Experts of a small language model: 36.5M parameters.
Below are experts of layer 2 (counted from 0) of a mixture-of-experts language model. Rows are named router (the router's row for the expert), gate (a neuron's input weights, with its number), up (a neuron's input weights, with its number), down (a neuron's output weights, with its number) and show model dimensions 0-127. Each number is 128 + 24 x the weight over its row's rms, rounded and kept within 0 to 255. Numbers have three digits each.
After each expert's rows: a language model's description of what the expert responds to. This comes from a sample of Wikipedia text that the model never trained on.

# expert 13
router:136146107145140090110138112127126136128125155129166172133176135161081129105145168097106088118126101141118165100167100148122116164118111137118109106108165128124127136067119152136119146129126135162134073125120125137074115139164128091108102140117139111139098147159158127130150121107100126102125149161173107117136125119164137127171135117113153146125141134117129137135115126115173088096091
gate0:128110088094155125137114159124132130142145093159052095140141164118119147144124107093139097116148123110133110165137163118107137122164138129168118128115149119121121118114110127088162115126130090077121106130133123134126162146131150094112105100120124095110135124126136114139118131123132160165120146159106125157119137114112153146128139144153143174107156130106096104110082121141150158115136
up0:093089128137124145145114134142105112145111095106124134127175124122113135087148092142138126099142156143114115173137139143120194120156136102144117114075104100081141117101141110069152094133113092107101104132126097130142143156122065128090124100122109096132136164137123150140150138128128136136084106159144139116146119146133133135150144162150139181078169134130134120138099097099130132109168
down0:102107088129158184113115134134108135086144107132078098137140111113116133138137104127133080138125140115138101131139171127103151096118116091174082143109163109146131092161098088099119123122143115092159142122129086163102146103139088119142107125104149122163120166150116161167094132140117118150096103165109116087068110135176159135142116121148171153164155128136139146093168117114121123121102
gate1:122082081141108147142139145110121095099154118144087166133112159111080147110153148148095099130133133113201132105138137116125115143125114140129099115142135106074102147084126135134147124136154116106137172146095114140135107138152164159137147161159127118143129097141109080104072141133076124092127096174143144147121158095124121140109149142136127104144107175128113136126125159133084160110159
up1:168166168179141115125126110129117126161136158150134143091111113127178151130137127133080129068162118136129100153119150154103127132135127178121154100156162140160137109183134126132103091127119106121152085080145122164124114137087083137135129144121121109115160154142123144143114134117143120104145109127100133052137108139123185125139173092147102114119135089052133111150131099134085104144094
down1:158156155128156094143086122163099143116190141121182118116133110095169115178134138135153175133152122125125153145143080155185114131109101149098133101123122128137119150139156172084156164131131130150129145124158111114113125138104090106147164121098101105121120134141140126112114146109154132167141142120123151138128092127138143161110135133122144162101132120154190095115108148180132147134122
gate2:166102126130138117129173094124130141156118196135064123153152131141104124141152133102115150166143129136114122104104129093103160156143140125105099114143149148137181114129152145141114132166148161133159123119094121075165125165147146139113123116161141135109145098129176150127122116140107089132129128127147155138112143154166130128126129145191105158099109116133096139148073121130125111127157
up2:146121088152103127119125108177088114131094142082133085121120121149097131088145128115160137123123124080123105160134067169156147127096108117135164136150077119136127153094115168125100120150150103129129116121096151154107146085147153123138128100117120134113142119120053129149108081157137118138142139130146091129101075155128154116167152104119140106126078125130154153122124104137092172114122
down2:141173141131112117138157113117107106101112155107140125136142113109141173152140114149106129128135122138096139138144163106123189118140139128145122107109122158111121105092133127133155126121083141093101114172138101149123139085132142128103131153105087168120117141143188142103088134130110059124128131101144162109090099152149143089098097160202202097085178143112143125151129140152149162117131
gate3:105141192135121155164100178147135147163125119151143110132143144134098107098108126107109096139116145083140135110106141121139145197157103134130134130130137121108102123119123133093149103166148151133118092131147092129163167154162109152110144121098131156133078132138119110085100129144114117124134121153141123120112126133127115098127164074112161124122113121106113141130148190113105105113119
up3:116141123121125109090091113154110128130167144069092149131129128111141153140148131118113186096129189182135164115177131114130109113126189145123100159136101146141162128153132135103097128151094125112142126153117142151137098091170159125164106132121074089101111116174141151139140090091087086092113111098111106106119132122116163128097114159129149124107171167093139086151100128137147134131094
down3:134109100137140168111114083146103085060167099105145122135146102109136121144167127105093152155125150147115132114147143160153102081099106135127121113167152124116110143135130160123116108134109100144164139142114137138103142130142117155135109129105082088097151113113139146157153117130164121154151113109124142098144114087098099159107095144111105110099152151125094104145114110123148135101116
Description: Single capital letters that start a name or word, after a space or dash, as in B, L, P, M, S.L.

# expert 2
router:122144095154144101143115089109107106170132132163131162134130123151110142100138158100099121123091166132138168128145104126110098139123088159102119094146159164130124138079158145098087162151106100171100098144104111107115122118161115120114151137111143103117121145134163084142150106102105114097129096116114123166149137110153156146151150149137113149126137115116104112141108174114134104098138
gate0:121107111126110116122083162106168108088166137096156131139130111129138097126106098124110129115136153101106121098123102125160102081091156116118151116133114113091131174121135102117126097178124081168073102129130131143129119149152153168131131129130115148097134102137126131120097070169124110146162112115121102153112131090132138145094095126094102124132146091135104108155104107086150117088152
up0:104131148138166150115082181126165151085122140148102161145144105145130125154092136127105120117127177100172129115195105098143111115115148126169111078136093100152133182153107145099118165134126118105112142132145113181109072122069139135122101137147119127097101142113145112138090098131123122169129164122121122147135110131144126164119114119149123130156125133103171131121088167097141117108147
down0:125079103145154138121133097135096123114116116170130151121119143136143140172160043134125160127096134092106086125113134117113142108126168131139146140133119150135124140172099091148118114150118121113101120092130120141114131148089124136162098105144109121098151109132097152118122106164163105148134095141118117170114095090097153131134124128130102157108133122143130125135132117150104144092120
gate1:116132117103099158141158096116124149150212130115104146114125118105119094120143141113133097095125128135075121100113131116131123108117092124129129123096175139112126110144112120079103130157142124135134142108128128130137125105085147101083147167097137051140127134113147125125175131130097095160143103123139141089124091077124142089147153118118070135109143116126161095142113134119079105110139
up1:122128143162118107125141133134070123173147136169092110117119149140116129162119099157158124126140142139151150116116105124150175126112176161140131119093138129139110114148108116188116149112135132166103150137098110132126125119122109162156161127155100135137088127155096129095158110139118137085119124137156129099108145136148121113095146127184124121099134127090123173058133127114126121123125
down1:117136084130133126101129156093137124124104141127155155133157112109116084145142136130152149163085114151144145114150098103148114082169147126111150103117129130128147157093124120094159175098082108166138101142090089110162122147108129134107149123127094132119164088104133102157134113106143150121117093124120118120098093156120095123151118116137126151132187135078121125135118067137151150105158
gate2:146097146143113095137147108158190125133108104138130119138104129157141146178138076128115136122105101116127162121167118106129140106126088127095098158117100115128144108077140185098130106045080157190141070128120169089154073164153130121132141150170135111134140149135128119115167098121122126131100115138109126139118163144161131169122096113100137141127106115084085131147120133116091147113104
up2:079117089089109107113148160101160155187092128130138139116096142129114124107153087077120130137151155096142165135125120150162155092131108110104117115090097139176115139103136134127144136129097153153155136104144125155142111109140160124118158121123127114129130159177152121171078143105105098143114110113146110102095068142081121152130147166127116158132157101103120154178152156123090170147096
down2:154131151124119147102102162158157132108136144138121127125118146145175113106107116156132148099114132126127167105159118154148151144149087106131110123106131114132111130135091106094164161076136076119128126119147086146136090183133100125122099111093139103124176139078116170170115129112095149155143160160108168167106162170153113143089117090144144113129125155119135123134155159095135122124100
gate3:154086104133114164120168106149100107133094188128161155121112138123130104103138173158097122130124138203105164126113144119126124136155165144106102154095140109140120138107132135075163140130152107172109170140123121166148148118117114136133113142146136110147155137117125131118136132142090124122137099124139111142138146148101072119144144148173157125138145127158137105132111139081118117145168
up3:125126146105159155127128099096104133128137141135104138141118118131105151115135142073132135091157134140075121144141107102112065140086110095146117123169128141108154144141136152118101144130135104138122148198117142125162129126133117133150133127102068096190118148142142135128142137127114115104110195101151102121132125135105119123126152130176138106131138150134100099147105123120114144112096
down3:146149148104136098141116128112122152168169120141108142114101110139160156148134098103126138133116127102069098142100103165118146141175081113131094105122111141166150160145144151143115125130163165128142145110113126119126138142106134096130142148144117148133099147126133194150085135097112132135122135158085134120133129093097131119153107133148126073144129145079066078109116131156176126152075
Description: Word-ending pieces completing a split word, such as ing, ed, ate, ation, ure, often in names (Cla-ude, Dian-e).

# expert 20
router:129168110138149079142134127139124095140153158173128120138134141141103150132141137119088111104077100163107155113122129146102103169124109126080126100173157176119130154114136141131117137138103117156109101144108119118087130144146099121112103151117113125125118144153133112091130103114101105100169096089138118163143116085135126141143161135139167133123157161125104080135124138160191100084133
gate0:178114121096192118126141128118130122098143119113130115143131120124121138105162139132112156121149077145139101130106113159147097113098115124099124124121136117132120112079131134120118110118123201089107132117095136125141127157147084091105160057138100143112150157116099116128112143131128139106153154154092146115098099132125124153151145124133154142107180098171107133151135114151166128133154
up0:132098182180139108146101093126122110149130119149159164143132147118152137128161165110110130075122141089127115112118171105134122139103132131140133112117079133133140106167152132123097137124141110160173138131132132145124110141133174155144122174132108126149117067139110133100148107126103075125143155137138114081140133097163158092139107147091205074157104131138126134129120140104126123159130
down0:113107118158072122119095125135169149152104113145142178160117096139097119154186100149139132101145146173142110106110133151160128121140148151094105082159136144170090154119125136123115130102166154127127137095151157101109123117129115150108104085150152163120109111150121084143098171141152117142129094134161116125181125163102125090105133099152087087166121142096125152107130100112150084162161
gate1:155142131112117099134133122111116139123084132158112158076095145117118108153165129137094167136165137102145147106145105100093146129123100115104149109116116094150146158127086157131121122130168167140097167103168124112087081164114097146136127132107166111110135074133181123175137112111137126161111136125130126132101123145108117138112142121178079125126094171105141097101137120123158159117086
up1:115118102174138138159107157146143066162113123143165119122143139141127137135129098141129133135138141181166105109122098109125128134123085125108129140114107099153140113099106120159125146146132099139093122139133116082127150147179153141111138115153139105059143127135146154150097141106140166132134109080143089119153113129118145132186111114132107098152115145129117079122152178180109093130118
down1:123104140110150121119138174137158130103126146147130098120156133091141106136143139109112123084142100118141124093122164176186134110148085131102138188096130163133113145074111124157122170138105106147144129113131130097104145105173164153106119083115126136102164109121110112160127175128128161115118121113130143093129120115143109155142090144078123114149155154113127107129166106153149142130139
gate2:135130132120097114090163130118125132141125162138103163103145113141123083117128127131131153137107110123130101071144136146137129152159142138125117148155119128134154123102128111115107162124140068112108111133166092128138147111149185154097118119198133114083106122151130153089160118114110116154140142108158110090121103143143121101179129138140139093122094130111110128111119140139140163116098
up2:148116121150185131184122121146110165113155105131116146104148146115098129100124122105157154128153131144143132122081106118153129123146141169105135137083153125104133107110106175131134096156140163080154115133168201134149181108068140093131133099104135139136110147177109138154114109140127094135152130130103156105141115135127085158114134150128079104129095123139104150152160126115115111136129
down2:145131119142090141102138134103070117104130120069166135135122112141151147111165163142153128075127121090133143094139135171107096141144107163164157145107119163129066077127175151096154120087099128156135148105136125159105117129144083102103128150101115152135137152117088120099143113121133122139140128137154124131111121134104157143153105161155106119163097136104096159150143136143144119109150
gate3:127080126150141101115124143119108105158100150137131135125117169135084099135118114137166170144113138113163101119154122134145061160132137136130104149167118154132139151153129134131100152109131130149122136109142135096139126087131102121065107084104152134122151107135130118129132131113112171158124134148181101160154110076117117136095151097147125110131161126111162143160159142097136125149147
up3:142117130175149162114127120117114083120068113161114125091112111137143130085131165113094129158115134146126132144123129161182115119151155120110138119123129110141100126122134131104170115090115087127155130142186127138155145152124133102104141108130168150196092130124128127119146115113101131148106164142110106154118110122088134100098134100103104107129137156116135120157136143124130143126126
down3:146104130119137156154160111120153129125123136087143129139151136065169133180130123152157164128096132172137122138195125126129153113099101126166116132128089071161135142184123144106093112164183136126103084117135110138144153140111156140144141114133175111140084090141188142132182106111117152128154156150124109104133129105108141147137133130141121138104132108138067109164155096104132133151102
Description: Prepositions and trailing comma or colon pieces after nouns and field labels: at, in, including, Leader:, Founded:, Earth,.

# expert 21
router:116187145147101089146155127131089096140155127141120150141147145166081135131145140080089092113132161142101154132150101133100107158130133157087107089153141159128102180078182156111106130153108092152112143145102127129079106165126100113117154129158107111122108152151147103133153102075145112092149140164132162139150137120149097147126150135122138136110148143103101126117094119155143094091133
gate0:130144150136152126147120148100169153111099143126101134139120157100136137159163144139125125114130103159160125127114151126104092152142150156105113125120182133154154130093132151144098112122147139153136154108107165116083154126100070132118137102175158128098172130150118107141132078131130138137096118128147126084065135147117144160157164169145126146141140111143169087147119118142163115166123
up0:127125124147131104160119094096130158166122122157148143106132118139130118158128110117093069089129119162149119167105153108116097169108125120143140106149142122093128138157113123109129139095132119103179112102140125093172120141138148105118095164086121136133093126139145133126126126145121137163155128088145080128159124120167176064149121126136133115138119129125131137123139147136130142044153
down0:150134129145118143135119149138195110120160137147129149090104118163090163102116081092107126097069164097136090102126122095104155155083129138166122100154094118167127116126128179159153057112148115136170126105109102138117102136134120091116088102144140153128092132143175152113131152123136107137125130149108136149145100081093120149088162169112137125126128147109157116141119135135127110117129
gate1:128113158142140072090121087104152090092170120158137135132080133129111107128107135105101082118148169109134155127119145105107110112134140099128105136150142108138146150091156137113134146146139106157125122116128170095118113143133134157111157082158117140114098166128159125106148099118092122093088151135137100130100117097093162150154123109146126097129122135099074127127116125146110143076120
up1:124140154121126086106140139143131091087100117094109132125133129088102078147151130097142110149156115117138116108151148160178119136123183130095145144145112152101132113113164088127161156122144135135131144104150179124113110121130152151151126124107124114083076154160096118095161113090140162144145112142111144133125148133117202139111136130103087125140077093132142116145107093098072156153112
down1:124160180160096107132101187125133145160147139109114125121116133106162127132118091094146137138198091137134155143107132106137099144138133128103119106121105122145108126084113155092104138127135137114146113113158126117116148175142144177109145067113155111148115113114131123105167100158124138129102106133105096126097105140063138121124128090117152097109086140101123154168107133158168090126154
gate2:120118131150092124138144113165085099131127158131122138154138124118064141113161118140142128124176086103127189116131132147098131133179096140178142140113136090115110199094131114072112092123104142117150116168137097121141157138121066129152121125095133089137099120103129165068127136140120099094116100146131120124109120106083139132094132150145089151157150120105148120132137109091148179090139
up2:144157101116117114121146116108087168146114174095172155124116132137171111118176095134120130114119163132105116125125125129130136124115117149189122117102101117112179110100120085148098126112097150150144103110132129094107146112146142097109114122090148118115127220110114144148142146100104178136088128108157144173136135126156102122161092106111136166128139134128125079123122140121104151165102
down2:144112138132125123114136165115149128124112106170109118197146129120103147094122177114133074143104144113109086107088125140144167144142158112103134120152136117143142106135144102081107116123184124080126113099118147128115127150116138070141137154095102170104149163148120153153124104099119122125137150093123143130132178157096097147139150117100175175129184132137129144152113109179143165128121
gate3:157150087106124121107114097111148107125138122122133102152144110117136098149134130096126150146123163169136106145121118074168123105150130080129101131112118132115156135106116119155117136153087167128151094108086093121143184095107139137088139126121128138159167072169094131147128129125139090157139127128130132104078120138130119174119153166122100152126111116086119137159085133152083169095161
up3:126124105142117095128110123145108124123136139099172110158116135122123100124124152076120103102154104158121131124104131149114158115118116117141075117119172102107083205159085087144093115136082099128093139107049108152100110097136131139099131155110156089111095164154133126100125106068125162176106145136115103111149142114116172136129130117115135144160144157112126096114098152126130160107131
down3:125145144095141111124111117177123142124161188123169145160102122141157085087122083093167107149146104151156108127145159105138111095131107141148104145113148113124157146121078137101127104154081100105095128122100119112122083102095165157110136131111143129092090119110099110136115130064128147119136176139181090127133099106129127122141147158144123105168156127091139127154153138119132158131145
Description: Middle pieces of foreign, often Slavic, Hungarian or Japanese, names and rare words, such as k, am, ak, ash in Yamashita, rov in Kumrovec.

# expert 1
router:113126119147131105160094113095121137126127151150123151155137160202093155112151116105088142112120133157129144093191117160123092136082145173150130121142164148157144146128145148099146145131131112157101130160115126139106110159145141112099122141139126100124108138175121129115127085110117146069139116149158086134159152121139115128101168117142161122112187167090120119133120140128151104091097
gate0:129117134165172183095133119144120130122129117135171125133152094151116134172116120092152174106150135124146135188144156160121070125161140104110132124125109140106148139133117124087141124150129147139139123151156125108086116084132123084096147155127146126107091065120113111158083110146120100156126099130168129106095153157105143162126150134092134075117092121120135111137101125129092161090128
up0:121157117153147085119159103178095117139140126082122137153120124134142090159121141138111148113122126064143153132120134115109143132158129156128156159097190152109148127108111152109109101149138089142148115132169140131150165122113156121200109095132149158108120136166166115118151135140148143141145163140114146131156154148133142180122172115180086141132133116098151090116159085152133116106155
down0:111125110127141148142132118149148110147109104087110120125072111094106102134133088162131140140128147122127123157122186105109158114074127155137157097112171151155139127126130111153105155149150103143118112141150135103143119133140176101115136122137116155110112101145166124147198149124128153123101132135156111129115154184124164143114139146115134114095104144127117157122135060133113152108160
gate1:137136144168110152133119164128104109142097117125165156089130147101094113151087147120107142105156201115159173125118123136129085154153115149132123116127129106132069134146165155131105108164117137135123170132168118133141166125132132135129115153061115156154106122095108105105133149113088101134084158098138166080134123078121112108088171116165108120092138132117118134106110100091099147127122
up1:166135090101171107127139095164141128129164178128129124130114144127134124112113095122107138155117139149129105084123133141139159153113123141123161079140140116176114074108139116134081106097111134141081145108099090109118172133112117114110117133111101135141160103146156098149094100093143097089102149095102103139132136136149080193178115142134171106158154164146154132117141115090116151121116
down1:162129171107135144151161139123157116112121139132131103140140085179126143121126191144102128102121167149134138103125104139083104113169088111142142099173144122165160078099131173089116141123123136173118144103120073090127139093153105098092043153129110098136181125098131142138167112126155113155148086139078148115103135160147132133158130096096086153127149156178119141097171117118126149136121
gate2:123117130159154107125146147077145126120169130121127120143121120134164117175101143088138120121142129131140092153129095108189133119139145121141139110136140171134129122076136106158135129124124116132168105104135128134116175142142123065087149157112151144111152097128151125103134124119093133098145157107120148128127121129119118106136165189149138128085113114108146107170140118078124082097112
up2:166096174120127186151103116093105114086114148122132137107058150154139119143119150135114111107100141152163170131094160114104080114127102145109128154137170136102148176136098134153122105165089103124112098131152124074140106122132169174159137123105100133134151132157105117114120148105140127158108101125137105109122118104135152139110115143120114098132154126098137154145154135133148133121179
down2:134159128104128126146127147156100131119109099177127162140116141134160105095118160123107101124127110106119135163111181155150103152163133113130124168165164173105147147109122144122125118124109138112125140142145144091094130106130144146149159120131160166128120142129088125129154130117115105114161155112116129122100102104132141116124084173154128104161131133124093114118165112123159156144131
gate3:168137153130118084134133118115121131133093172135116171127138123127090155124093081065160148076168178113165135160146115160114152145076129108108131053111153163109181121124110107118125134109160147120171095110125177152137143152113151154118093141140121157109132097097123094148109139103115150149151147148143125123149145130127131138123122145146125138089132124131103153103119145141146144095111
up3:127142094125162115139091145170107121128142107151138078155166119119106132117141117169097103133120062152166114108143134135124096098140128127096099181154134093150105099095104116129134126146133187088122142157104147125124106087111102107161113115144095112111117169144134126135155146122132102150074133147134120126144113115134111073118146104127075112172127104129115147103158132088150126155100
down3:146141139106125134093111124131127095160152111110086122119146154140111148137151206132141108119144120107109122146132156172111125109158125096167105186136139120120137120110131138103113133156106128171088154129113173124107120117128132149095161137102122128100104146165161136134120123139151108132082160150143145163123147092096151125146123140121071119127113131111138116137163117127094151152145
Description: Full stops closing sentences or abbreviations, as in s., )., es., plus month names in dates such as May, October, January.

# expert 3
router:130135111147170096118147089101092094169156146135127149117151168157107154113146140108094117096098129132102147128128117170119106133102092160116097116109165153130139147111141123119108131133100106147097095132116116115097088133148107095116141140138131101142129152133138117094145095103125104090155165133138162145145137104159128164140167118094149168122178160107093113107111128137131139112108
gate0:119147158143082112167099096121115124147129101185120127093138135126145107112135138120110149097093095158083136143136116134088111164137093120140133137095117161114103156115126141112136120128135135094140124126122148103107148105110103143077088162152143150113132159143145129158164157112162135105160148107134151119131141104136130155104134162144118126123123110130102104146103157071157143124135
up0:094170127117149138119126096135122116125148152143130149135135123133137098110143139123137112162114153153141108104100096123135101144125114166140161131132124141113103124099104151152115110140081109136086095077141105136119106133103134137136124154186084129095172150122128116128152132141144110124145139110101084090077152141177072161125110100146148139150129117147136137151135110139109116162104
down0:151164126126104120095143158132167142135146145160103138151118123148148123116119096070185118129123146146101131103110082104151142161143083078091131110123125176129103145068121143130113168102158116150113145129113145092118119132146089148146137163151101100123156165139111147106099103155102112148085091129113143114110150144145150117127159090152138138107119163142097138127098157139136102148149
gate1:139119158132078149153147134137138126129132167135142094137130120136104137158150123153131148086119134129144098154111117150117129128111133117101155105128135121120160123144168140092119105130087104112159136154120105118150120172206126098051126133135129147144139099154130105069113139114085133161125136152075167174123135144122149092129135119148184120144119131157166091161108150145140097179112
up1:139158111145148114170117175104151127128117153095117110103181114135114135135121113130129141114138156151099117137130130101161124152099092145134160112112131092124137166141140104126165138083132119145159103148141117110129116130148153120135120086082141135120130078094125119138119119119162127115136148114133158110115149145128172118126128119157097117138126153144156133104094125109130147132142
down1:120153125169090114110171105117133114126114103140155143129126111113110185135095143121129150119160156128103115133142157125182094108109131116142142107137123129135138102155152098101105149177149114111137164136135155158175151123092117139134121153137178185146109153103115131119138174144121130140112138137118157139169202179130179113125106130152090123143146139131150114122088124119153174175137
gate2:127137185180124129169139101133097105113151151138168168101117100148109164143121147133149150106107145095127144138138130121123118179152082131144131149164143090114161159109103113129141118125106133136152108123155133125123131117148140091090191140070185127181093141149119075152120120112082111098094140161165107111106136136152171160139125135152131132139128129084112134128122100117130139120127
up2:115131145118162108103155134158122121110094112092172119135138127126123151126157172136123145093125047137133111072135117121083118106121103153141103154097099134086095132141138100125160139137117076115110144185156160099141114102110120167112136103112105101142132135143129144099161167116116126129134086141134150095164148080139127114130139101137137150129098130127126080153169179136115111113114
down2:090145082134131094127133095091131140153091105107122119133145142119093118143174169090118143179114115143128135109113108139115120138114141109121153154137141100147117134140152104123103137145139083138127109129135165139130126158153141124130141103119111145142180125138159146155132131136155094103107136115166103167123105102137132127138115116103116124074104152132103106124137131129139123122080
gate3:100104108123092114146147125151111159106142183074130150082159093111117138130143135146125122155152119167100120103131127116135116142144148127111123100141123116171135117077123117127163122156124107112115136131141079105127143127131096132134100163128109140131143157173109123093126120080154144128108153165093137137119113136116183163093085132113143123157151117141134176120145106139151151088123
up3:123139169135117105120139121165155183108138121155150117147139134137111123102110104135127126119135145153150118115136129142141140138113184106159133112157070137088124104180085130120132099125128130109133174141106179114108105106142077130158137122110127117107080147127184128154144106112113078162126149119182139137110122157152102084170135133142103163117123116079120165122108184123092166122097
down3:111125154106136166150102104132168098105087130114138178150100150091093122110105117135166128135139132138141173087136133121127146165113125132149153103126131107130144171117107155168136168187094118110145129166088105130119136145122116108124097177107085134103155171108154113181087134117145124132132122094173109101111115101141143094103137108141125081123158137109107112147110166077111125155115
Description: Nouns and determiners after the, of or a, such as team, film, government, plus the slash and invisible character in coordinate lines.

# expert 22
router:141151117139132120127178116133110076168165154115096143119144130162081158108174146113095119106081110145124111121141123153115104151111121144111108119127148148149110124083137139091125143134128101146103135127102112100104099163148124091111133134128080108151108182154121083097182121104133060098147128129149143145136132108189129143157136129141174133132146139112123126118097141121155113102132
gate0:135132136116141133106093127107106139145122160168109133124142137128085110155099171179127162091102124137139153107117135088183114175110118166143147154165118125143138112110152137123139117132111109184146116097133119136127143111120116099102132199132122156118126164156126060104090158121144126079117104122155110130163121114061128147099158153153136107134107158132133137133121137119116136106128
up0:080130136129159119117113128120130106104128081161161131115115117142124137107137128089119145159140154102159130215134122161132115126122168132123124138068157127140134136128121130129139137096153110161107134150133126136153153114142075092127077100163139075125112100122174146115098106165093129079151084138122175151129126083152143094092127136099105180093155126099091143150110124127170127123111
down0:147134130154151151165104150103125088121099115131145112140138090144122128150109143140137146130108137098127129112144178159109122084165121111119135144128149136102123139134092109100127131130118102128174107120118088166107123099099129143148078118095126140142127142124159134151106144132088182172187124113114098150085098154150077107104128103128168122123168083129112157113090144151110095137112
gate1:076129106155119129137141123131106107177187183131114110164131106123144123117086177125152158155109121111124098144179142139151159091091126127153071157078098148134106136144147171125141156125109151149089132094123133196091098122103121148130160100141169121133152132116116121155148141158155101107136087108107093069117114121141120138117138137114128137159123121153118164132119136140135142101183
up1:113163121152105118123174121144142142088079160134146138119111150155164109122137126126123134158153160130151076113081095150110122158140113126143123117090122138099158111123163123129109128107129103130129064141144121164126100084106135160103139153109169139160094144100112137125152095131132154137128145158129115099126130132171103114157142105157148124089147068149074136177112113133134132121135
down1:134164120172113102106168141114168141074076141125137138164113130172093144165114113133146113120136105132162101163108105098134109148154107116146125150123166158120136142154136115128132183131129072107143077164124090123121154112165097112114123151111139101140139104131157088178146133185115134132153140097113129123127132114140117121148130109115101126136104116107158160140064152158103131096169
gate2:140092097139143114107181115089126094172134127089129101125124114171147120098182152160092088162154107122125161153118180121109127119143166179166099138128132150111147143146141121151120144152123132121093145114164125114125156130103121147143122092092139108129112141092142154101146133128113100120135190122169185162087157091149152153128125112138139084139132153125125118148126142130103112142142
up2:158114110161125138107134116098130163166128134114105105094115086123118098150140163145121147118118131118140099091190157172158133123136163138156109142175135169146149144123142139112124116131137118138141113123101125135134152114136134134094080121129152145098092121129108149135129132152096124140104126119103130129105123111117175149119081104152084144159118169170169145110132203102091109180076
down2:178169135074136117096139113129138117093136156125145126109104123124121141098118114171120143174132109123125126104169104147108163137162127135135091130119103096136120112126105094105114107152108150138089125124125111111166129151117160134095120117111161112108130118121159147154114117118151132112144128172131137117078072085156097078127107121160137108127141139130115154152118143081154150146084
gate3:139127147095083138130126181131136149139125106157136122144082107125111167142190116168112084098134139154147130083103141098124139092102130178126119115089099165124144132157135133118176111173136132137123117120143168100129174129110155129116133141090079110142127127111122122192140128125127161103111140115129148147146084145160151164120116117162151146124129133120134140171130151140148099096120
up3:091143095114145153120134127103120156153117122146135132148113148117111108115111178158125080131125088150111121104152170135129132154174146132142133136111104101130120141147149101144087143175107097137072099132090071125103129131134140113132150104111162115168144143092134117148103122084157139171120113124102105118085139118154134128164150156135162116117112175164142147132134148130134171092071
down3:139101129161087147101078140108135166194104091114166142074115116106135062090188153161112138140150159154116115099133117121139127105133120176164134111120151124108124141147141081137177106131134157154123100179113099124142138114147164116145119105132138139119107131125113085150091117095151142143106140143179087141140126147137086086103122129075099110114150160129123167118123113133144080111138
Description: Rare word-start fragments and byte pieces of non-ASCII characters, such as cy, py, Op, Pow, é, dashes.

# expert 10
router:134169124149117091133120128083112118141179141145119137129131134118086129117163155101107102123085140135121173111151085152109103145106119135128139090101155141122112133092158162120092132147113110157128121117104135120128111129123096133098099124154122073136150172154166088083147112098129102089138137086126133137134109129141136128148141111134145131118131133105119097167120164126187122087092
gate0:113078175124112128096074165072085152140138139179107138099114163113128133128140174138112105158111147086085123130168128111103143161134128130134147088103105113152107120117157129137128134118163067126172127115112143147120128109109130129149111139106129121114132186135107082173149128147133179108119092150186127112106122099137145135125121129112143099161136117153127118143119108128101150098110
up0:103118131113095108095139175105114131143125168102126095107174165091134129130158130119123122139156153146124124136103090137125131113103101129133140126114123155169180145081112134142120099151111094127127100118128118118144126135076131163164128127135073140108105138116127134111121094172138124105156075099150139115146121121097124148102101074150132135163074099127140118144124126131133099116117
down0:132129129165132140123146100142150141158104108117133111131123156130128090078110148100075154158121097143136161137109105153158127129149078119161132133139140158124113127093137097167117174130125124100073107099121088113146134107154156113125118124107128159140099077107113128107134082124132135122106147085135074110087104118147156108134137112110119081122093129153178180192202124109084165131160
gate1:113120113145144142127133142119111157141090125133146161118130136133163133110121099145162140115098113051125151125059132116128080085132117110126099126147141131119138105101141097108120080091096093136111116150136131127119087124097109095094123123120143112100155124093103114148139114159152152151115099132113147155131148101081116137114108175114147119117100139125152191090119133098142113121122
up1:124153100131103142151088161138157124111153132129162155146121174110157097103078122121141126150107127121154110152103142169118132163063146154159129133144115159143114127106123153129138161118115103143117098158113113125158104129132101089170126125111064089145155135094166122129123119112148089116123149143174144127131151113133102136118103148146157121077130117105108091150136117098189113099171
down1:121140125061136121138127114132121150162108116150104095124117106136098143127193113114102126128161146115137111146156157140131125130121115154159143177107183155161112112121123143133162108120123124119125143103134151160134136079159114127172125118174139152157121109116096135136124121106165154118092129120124122131097129121165111131155178188096165129169099143124131163148159169121077140127103
gate2:123136139114145082150107099118169106108136116144127106150123115165153107144114152105106121155105134094122125147128088161130117119139139122170079152157151145081187170136112179128141147129153120113156125166154141095106148110136123127148122109089116159149137114097166111144142145116126083117142103151134147131115150147135091148126134055117147096157079099131136133128162108110135175117111
up2:098124131089132127107142141112096167125126151097155106117181104152144165121102176140131141152122097130128172116131149067125149141131107117103161134157159135124094092120150092121173153127064120100140099113155162116154127138100170126111152158166114124104158133135117115127155094156141131140098173129122122096134082120099142116179142097132127137116150147144104106128144119101180140099141
down2:104194142144121106078175114088141116142087135104141138088071118155146137107104130113149096137104118087093120094122129145135088117093114167138102120141135153117138125137132152121136159147136110070131080118108135127082086172093132117141117131168129129136155159115104123145147093098102146159133135130104116140132150152140104104162186145130098127127136140111092129152147139142132124125100
gate3:141108120117122125139118156077152099114138113116098154173128085131146159116168124120135115117151129154136111094115092095144142151175145202145098090130152157124129116093119100104097143135114093160118110139121089139121121130131141138145123138099141115115168148156114114183120130097147128109118137128137113101090099126078127154123140093137067135126055178155136150127167103117140138091103
up3:163143135132092154133137113093107132168196150136145122106143136124110101142101125120141091144146131156146135146128093169119119120133115122148114109127176096181164161138186123109106136095098111102157102188110149137121114104161105122133100127147162098140072126117156122117133085102122111095122152129113141173124149105165140147138103124100155109103117133122155133104095160123132088097079
down3:096159149122121149130161108109130114124133118135131121123101137145114146109112131113088107132109096133092111137151090104146066092137101125108073113135114124198126121134134172123116077122116143156175138166135131132108053135092109094102129098132157153143089129128153107121159095093147121144129143129148128163129155149152119129120141128102131143101141122122136100087109116161121138118141
Description: Prepositions, infinitive to, and hyphens linking words after a noun or verb: to, of, with, for, from, not, be.